Below are experts of layer 2 (counted from 0) of a mixture-of-experts language model. Rows are named router (the router's row for the expert), up (a neuron's input weights, with its number), down (a neuron's output weights, with its number) and show model dimensions 160-319. Each number is 500 + 40 x the weight over its row's rms, rounded and kept within 0 to 999. Numbers have three digits each.
After each expert's rows: "comes before" lists some tokens at least twice as common just after its tokens as in all text. This comes from a sample of Wikipedia text that the model never trained on. Tokens count by the router's weight.

# expert 32
router:450503539462477553464512581515526514476478552441447466493506478471553528478457514565520516462513518479453464461469475565437517518553448554457566545454513497524510505453467431515528499485457462427476499465471592473462455415506485547499551459475489535481476478528516534441526474575460523496521532468469547448534435518569454527517565501467535508479431443542546505523489508406560548528484517493522504423529543478463487540497421490450511541408418554461525556485431505561498486455514452
up0:506499428514546468549472490501501518468511422525604488496487487559501451515527517509540596578425497522539511464529544551486532503467512454461486475541418474516511464524487515424523543543547530554545547566542440509551524504537496519560480582535512480501527544518495477561543517493451459426484547526556460517451462534487526467478472562506470466565492527533523439506606420517442536484453594461467492530549469469546500455447575487487488480516491406500492456466479469387523551573514499
down0:474544464510519504510489454470503510528463534470407541462473450536469423441457593493500465531506440437579517533515530550514517440534532550592487507546537502507435515444502469453487474483422488525512478522523538524448433501585504419506470529492481457475504537518503527517539521520501421456496544551509482476448448485512527489504535478545417495575435529532471508524494499458454519496437498561448531498443517524517548461448505532459509516485478463533494538543546468566437582573534527
up1:519406436582535442495477478442486503497501485545510520590502497471481484534579508471493525549430470482536496504595525493423492461505556441525485494531503484406495551461576519485470538515571484531525556473540414503548568507558529473537479502537537462475538539526482459508515518507527434502468444496508461526518533507474536540501471500502452548536498533527491503400531513499514565487481471502427509483440430525479477475456559449549479469559561452477532456514595483433478464490469510
down1:475500472461474577489490519543553490484483529536488495460531576487493514508484494527580544515542470550499454525437479480422544480552520495486588506489507547501491568421485537460569518435486462502554462532564547495470487528528533455499541524448573511399526531518523434536468494471453528488591537475526522538426532505523502529482489565529601427491451530548561540548536463520444535535443476505494515458497564549529476485518507549495455502508464585468466494495538465531506478446485553
comes before: " |", " of", ".", "'s", ";", "s"

# expert 37
router:445503538451472558486523536542488539492402478447470460503482498479565511517485503560521427447540504446494459528489477522463551464558495488501509517472571453534508490429476476523551486415462464488481522451500556484511500419479481535528543485474511564527463479528512507399513460552503525482513516457430553467573509486500454555539607507526520481510454444490527540515443527429519490501513542545561468418553536506394462548486483507444526551421447556485510572527448534559513510504546477
up0:503453447475499521531552561541495520515494484504532441441519488422446458539591478465485519507503472501471503487518459514514560419471441466469511465495458535459450469481568477520475521530504494479514536514457456528501508463528456469494546461488488471478538367528516543437459469450558558548515532503537451475500514478508510553464507392553502535559478452425521508429557501488502484472481474494481507529422538535494455458450452482568523522489517457521473465508508503538541530527498550
down0:514543517572517444471520407440558599533549570477408530462570455501564540502479537475495532484512441507484441506545472463520531522487476593444534459492524518526460497463515517483487585547433493499506511496567481432536465444479444459453524502518547551478525566494423502563525472474467438506518518514468567514452419570485517485485428514478479512418481512509454528566508568515530490515516514504445514478578448512501551421506493444486423446473499554483462520481473490448555452503507516
up1:567532407548508478534500486512512554496515488548501491515547486545430497491468491467510594579508543521513502539500452522455462533517522454531480425527448450502520562538544492487428487483475566564502477466502525501472515502549502397476536508590521472463549548449455525606547553462555505477459455521510459536521496608468537516508475513471484528479514543492503382431531470540497496468465547492460513454504536465556527437528515521538463426482539508569539488452463516463484448529473514
down1:463533528529453529442527494567472464445418518483511558486457549459490483536482521521549529490542468511427490475452553466485511515486462509436533447477428476503545517552527510537509542506398446448506498469511502529578504515565442461477466500459462517491559568569506468434559472508456467460554529520534513462430453456521504483497465513520511505527538482489532535537441507522482498554463539505571553433438442472529551539493501500520509504534474472488495534594507541456472523533479483
comes before: "\n", " of", " to", "-", " in", " by"

# expert 40
router:458509546437502527470554553546500526457430514432451466496459495444526505467498541568566479455562544477468428482462470537503540499516463559515565557449531471556511554417509465540499487469491472448473517461463506433473431467508491516491521436435529540491461508551529551446530458507410548512542480467446543461567482475491509531522561495452523505466437448531550521479450492471579565509530487571568471447499529516453448531472457505438467536449464536438495551456455564557495515473523474
up0:514470477455535507459495499487468479445499435464492408446462477489466513451535487444530519481448529492500495415476481498504571471467547565502442478475526487579535480469522531461443465495497506487495491467540438544449539595463504497459487524525518496502568527514495506563436472456493525534494560540574357471542541537486549487494567445428560576515508518483459457464458479498532492482456465444462489498482479479468435504476437460419451550512468517526487520459517483531462526516451531
down0:423508580526451539491488547484449535478516543471539484512505514482541499454517488450461498455481509518566561515474464446520553496506448474497456551540546528464548456540476406539458549458443493531507403486519487480498476560471471463500511491440550419511483528516520546463528423507531501521542412514498535488464450524545528512455518520552517408508507497489474527518550537473564531438471522526454466443540499450546479521499466503551486443474557402471473435523512455548541528422511504
up1:557499449499511512460603512513491468464528531494484460473496550431541398516472525553531540556471515495539507509532468479489529547441552558579456516469466487496539455512586479529469482523453532444511479491421463523587500439532469415538509538433504483481506517490517491523495464588551501502473469460530454506480531493516553554497472561433549493453532496503546520538502554526540505514499556549458489471532521492577501529474489579508435508489578534490482551517467515496522501588513503
down1:539502443517502453497523476496557518576513450595477503469505476566514486524479457534543475553502572510488565476392524477503509451426523544563491496495539488445493495503535536553510489481516495461495529533487496589586532481502480526427432497436457496534505429518525476562457486488592521502529506486566506549480482556468458504450422511522409470450468558491579491484546508517561409484493520584439472451511518563539435554502510543533472468530456437543490483520525530542469549570509585
comes before: "-", "\n", "|", "=", "The", "=="

# expert 53
router:455531522412501574483484573499494505491528502486464483474450493459550554454503520533525478445551508479482456497486455546490569523546448559463548537474543450570506540460459431524483496422468461432534479485516504445467397478543488566538533474434477548553444471488517537473557462486445507508524530466470567485494443436499480583514515519522517471435459478538534542535485536442533506505539514503560521420545542550449463516508449493455514555474459561475485528474438532518526524500583473
up0:496553484504556526590508500474521524544478477484561435439490499489539486561586531501480508580493510532530507453483513568632481510538464550434459534560483528458537521515490531480481470441454529507558418543549488490458489515547441493489469488492481407499509485501487463451540441510455454468420486502437499472458566443448512559455465477460471454502465510495532487545545516531516458497437553504553536422485473478584488515509502427591558440498551501593443529494476550493524444531456500
down0:507425419502491526529457491485528513591540507424562470540476558447583514501508484530537523559408509497556436476435513489489563495548515557508518477496467494511496488480498503533470552513450509571533517553488538476504482507521446562489435461481567523536501563517469522547500577520579495536498442539516467538517454461447455454476552488551448485414483529520496569476570524567584512494462525554526583450535512573582458488410452478480524471492504504499501426503539478502573524524540451
up1:554476575559459497534506568469491505534475509503530449459561490465509428569384509526562447531487521472499501522490472500428466435437597494548516520460502485541514533462446443465517570526556510480437453495524475493483529501479480485515467505496406476539534480486530547502515452403521576511477509452493561425493507466496509464501470514389461523478481443524426487507561460553515506524452483441467478480410485523468520492431530543512577529493466526516488500513521393514561571508433533
down1:589479545476444503561462517460517481527473425475492491528553500500470538550463556495582444480487515420504483547483517491502461464511467455537511497468431503523485480531518549511500515486482478428466571540455482544541484467467542471517553485546512399532523446550470486531538506552546544446565517471463612548466514513518521498530497527463447496424545512489538483509503474609502511546518436474475502475476458488496473514515502487518496449472409478448482434435557473491510445448467563
comes before: "|", "-", "\n", "The", "In", "=="

# expert 30
router:436521513480497568452515556464510493470455563440475502483448508463516531470496536561515508495549468465443449473522494526473570491560472542523556512468527495554486534437506481538521510431439455421529536462474520402522442452513511555490533485488490533506460453486522531408512458507406508519534524465438563493550467470508508564548522513505563508468433423517527572528516512453545541498486528522533486452574504546438487519504482488450510512487449541481494544468459551573497492428528464
up0:501531521542568540644476496520446527509563475491579477497504464462459499468543461528489514506538465507487536464507491429456480455496477511544428446536461523543470477482539565520481486521559488545515535547521461585489603511449466528457442446518572534488530460491497460465491501479496496528458469475542482552530430518546486481530512542525508508507476473460504523498529480556512499502602557530489533507547542492548509471476547486513579515540471524536487357473489451517457511474546544
down0:473492547523522533411489477467532504463505487463446521505448434453538557522565463507495509467457464532501562468449454524444582469459482484522562555528503482446493415497478548508466520521540472552466508492455461530471548517474536447541516499444464507496477550557489474476590563501521458540529572499492487515479492528477545467473502477493605551483476470525468513518548455485466496432519482468501441513503487485520527514486496460522454458528490510418402543511487430464543608516489522
up1:498551517556484476484473531476466505556469494468421477498483621583552451537463488457453463480540505448481566542595566515520456525479589528511499455495397523547535457567537530489452545478510576447533472526502509458519555497541481516440506467541536513558473488484407492501513505458487506423519497455500454508533490495420553447591509544457483529514520555484402539497515511487567486524552572454415433503521525516542458544499513464462519492508485519456534455487584483490511526515492601
down1:602433511426525522507559512565477520379489557496513456567491514518539480450522500500531424475422419521455501472452483518503464512467506544432479511486532494476508484496491509517565489533549512494454519487532457451452435470472472458584551504473507447521466432473455506459450549492439472478565554495555485523514466400506562504450488424457549493551566450496474490463535551441412513530456505506539524492480563480559466487529474582518439550501515482443558529571542556461448495512498525
comes before: " ", "\n", " 1", " 0", " —", " 3"

# expert 18
router:461527552444481554480537555499472480454403502458474476491475472431545498455524522555517493448557501475462405475504490557457544504548473522519569535478537442558473516468497463551519516470440460439480479443455518413501436493506535541519549472445499562525440452520596505456499451505444535505538475479419531483565534456477460540526559475491513487442443426543539536499477494459567521554523444508533496465566536473452488549467467487446486492476473570455506554473458566542465497437526477
up0:565513496513426435500477512571459464506444495557544523511476529515483494473518497468530576486504527510442515497547488517429523489520531517550541513496438490508450510511501489509499495479470453506394388483522445478448511444532440506506507505516516441517502503542492436554479487516547520505529506493463495569532532519425509501548465388418509453479450510459532546468474410528522527538459535419418513566513511548537535473504522502554547427557518510503489528542516484437467517490460561
down0:548588593501553569473485577476521541459500421484540505544571456433477537541526552495470478568456529532494524489515400524495468517422450494523558547538570515496584511549484505512498453509463527491476597460430446484528478489485586419468408546515517464465484537503558499440476456466499492493468499524480503484416471555457500533525504490522546475452586544500550476532493452454503558501519533485533482417526552499517494513484557503486409575551526492521479514540441437499535542522502544
up1:464555519485487518433442502542522492555545515497552508513462514520520495544491486389509545539453474524454500590545479460506524512517572523481456495497497565575497492552517449444511496490546590531456490520457482492534476526420525521538563417534520540521548527493442506601503481511491535491455518567491547504474540501458461474555507468454462457485549557487485458452601469440490511405491485483515488525383428484483520544516487448559543527522464540484491526435538517530482523430439469
down1:497519483501569531472560569547484521526497529485445518552482542410529483495520493467530506477512548552494463486451461519486455480510518541440492506545477527504472422493498390443531582580523513456493471506470468567488483463429519575519523406547459496461456484515434466491584482514551444473475450488435514523460453501441530503476524467456499588486451539417451491506557579534463510491505481466530472511527476499515500468452557455487488526471458486506522461476489447438558489522517517
comes before: "-", "\n", " ", "=", " species", "Species"

# expert 51
router:459534563433505559479508513516549504509474514464415477499468456437521514500482490557511466476553510452469463486509438576488540485548472531459539546458545456522498523468476404555536522471472457438523547489484544439469467468515491564537544483464508548516440471521511563447553483515464521493529464484452561503573458484522494501543580513519561479457453457515538526498459493396547547535506443513525503445536537496453509523505463521453529546467448536458515545455452530552511510459553469
up0:526550446513524484604450494456432503482491501505487443471500470536449544475508487554444486411467558506526464487476489468492422493487443460483530551487518481535525493555450523489563516541469429498505514490483418517493541507504477495443493454496414482517514439479538568455512478503476547510491514561567498514475514438477571433505534485503502455486480509414468434508497540476505504451434476515492462535452494511530512450471477487493466516584501465572567530457507537492495489471560494
down0:469450564501500554449573538540547501426473520451497521543538513507544471530518564420572471481501446491495547520481508541471546449528476521447428488560459484461515562459510543514506525514479533491445471483549587484461468488509484498539508584499529483474478554562491490587504491497472480447488476465511529525493494456587498566492504461453481551503586434568558522503461522489470488551616544550430482436562510521478466535505597524554548435507509510462499519487449439472512443509437552
up1:504527425543551510540505469528508429479474475540630463500446526492441562495497476511491509527483510534535498450544500413435528499492493454538476484510447511568526515545491505453471558531520452544500407542454472575557454525467583496535454542484504508482482471460497475577474511465465435494538469511495510533462462485577486510386452519541449570530463552459536470524445545509497453420512538533530490555485533572520547427508575469518491485533544495493459415537576449501518538539503510
down1:452584434575469519444582538509531510528481539500526533561480446498496507547475504569499530504454473429413486467482558527617538536481398424425540499480512523577431494407533464517532477478580530505486495503507581422532464496509449537461442462493414534461525440454523535501537450484458559472543481496512559519558483520420499516496523499541520508537454523497515489498406453495543479485501502474456521494514421535490516541598464502482499494534449446400431493498434486522496518476471561
comes before: "\n", " The", " He", " In", " It", " This"

# expert 26
router:470487543468459542471528595486534523453480559436467489499515468480560503465493523579533487472522523450464464466498471587439509475546463549434553582424542460529481505467442439515541483475463449445489500464476530468473472442496508548526537433489518510501463482518524557450516493560467521505552511490446522464519473460527453544505557499472549508477426443546542522541482519411538548524497498538533509444525558513465487546481473520460488542433435565463505578487440540544497495479491473
up0:443519499485516544533504512468600486566493540526466512497517427503440476515507476525545486531502479538535494471428581468585481552471509567453429499581450452519477469503522503467465513486510532520544506493476492576485523466544475519448517544569485494529500481512486478535489575440515445544460554493539472524432468422497518528484450477472537475500554496425504428515516532512461515449457551501474480552533459571535509462512625483536524437523472490511498456467498478433468518505538478
down0:556500529541505518451435535470456524504490471507488452531460545468472575507496532489476484436446564455474495557434524505496481520556477514518474525509498606533514503453504407529488483536556517472480506516516550468500465592497484535542419551461508489572491484493512481491566468481472467509527452501586531564490532471501574543474543501522458478506506519562478425517470488443574465478530506441451535500497510495471545501475468439505557510495505480472510488500466496592610544579476525
up1:492498408551502516561543534516516494591548444574500504473512514452448491480553551499532530556490555573554524430468488506493508512464516531478459504522517508487496503509528477456513449449492501518484447527539410544576513491478475547518480529496495484551525549456474528503496591459541491543459522451483458486448464493504485438477524416525440530429468567444508522454572476556488487503535518521555571483488455484590444387493595534539507519421542499562513430506547538471480524533537486
down1:524546513501463520530482530504484550495558520458529492493451582481492548514453479581481482456526440510546519529503472514463574540537444446484535568505452535530504494478521514527438474509486585529593494468449489490435516506505453520563573510476461459512492505507497542563571517575496499475477483553525560575472486436491495500464535477542509458483479547489497487466504469492547499450544526550488465491522565543595541476494526509517465535530461484437544502544468516540522633522474479
comes before: " |", ",", ".", " as", ")", "s"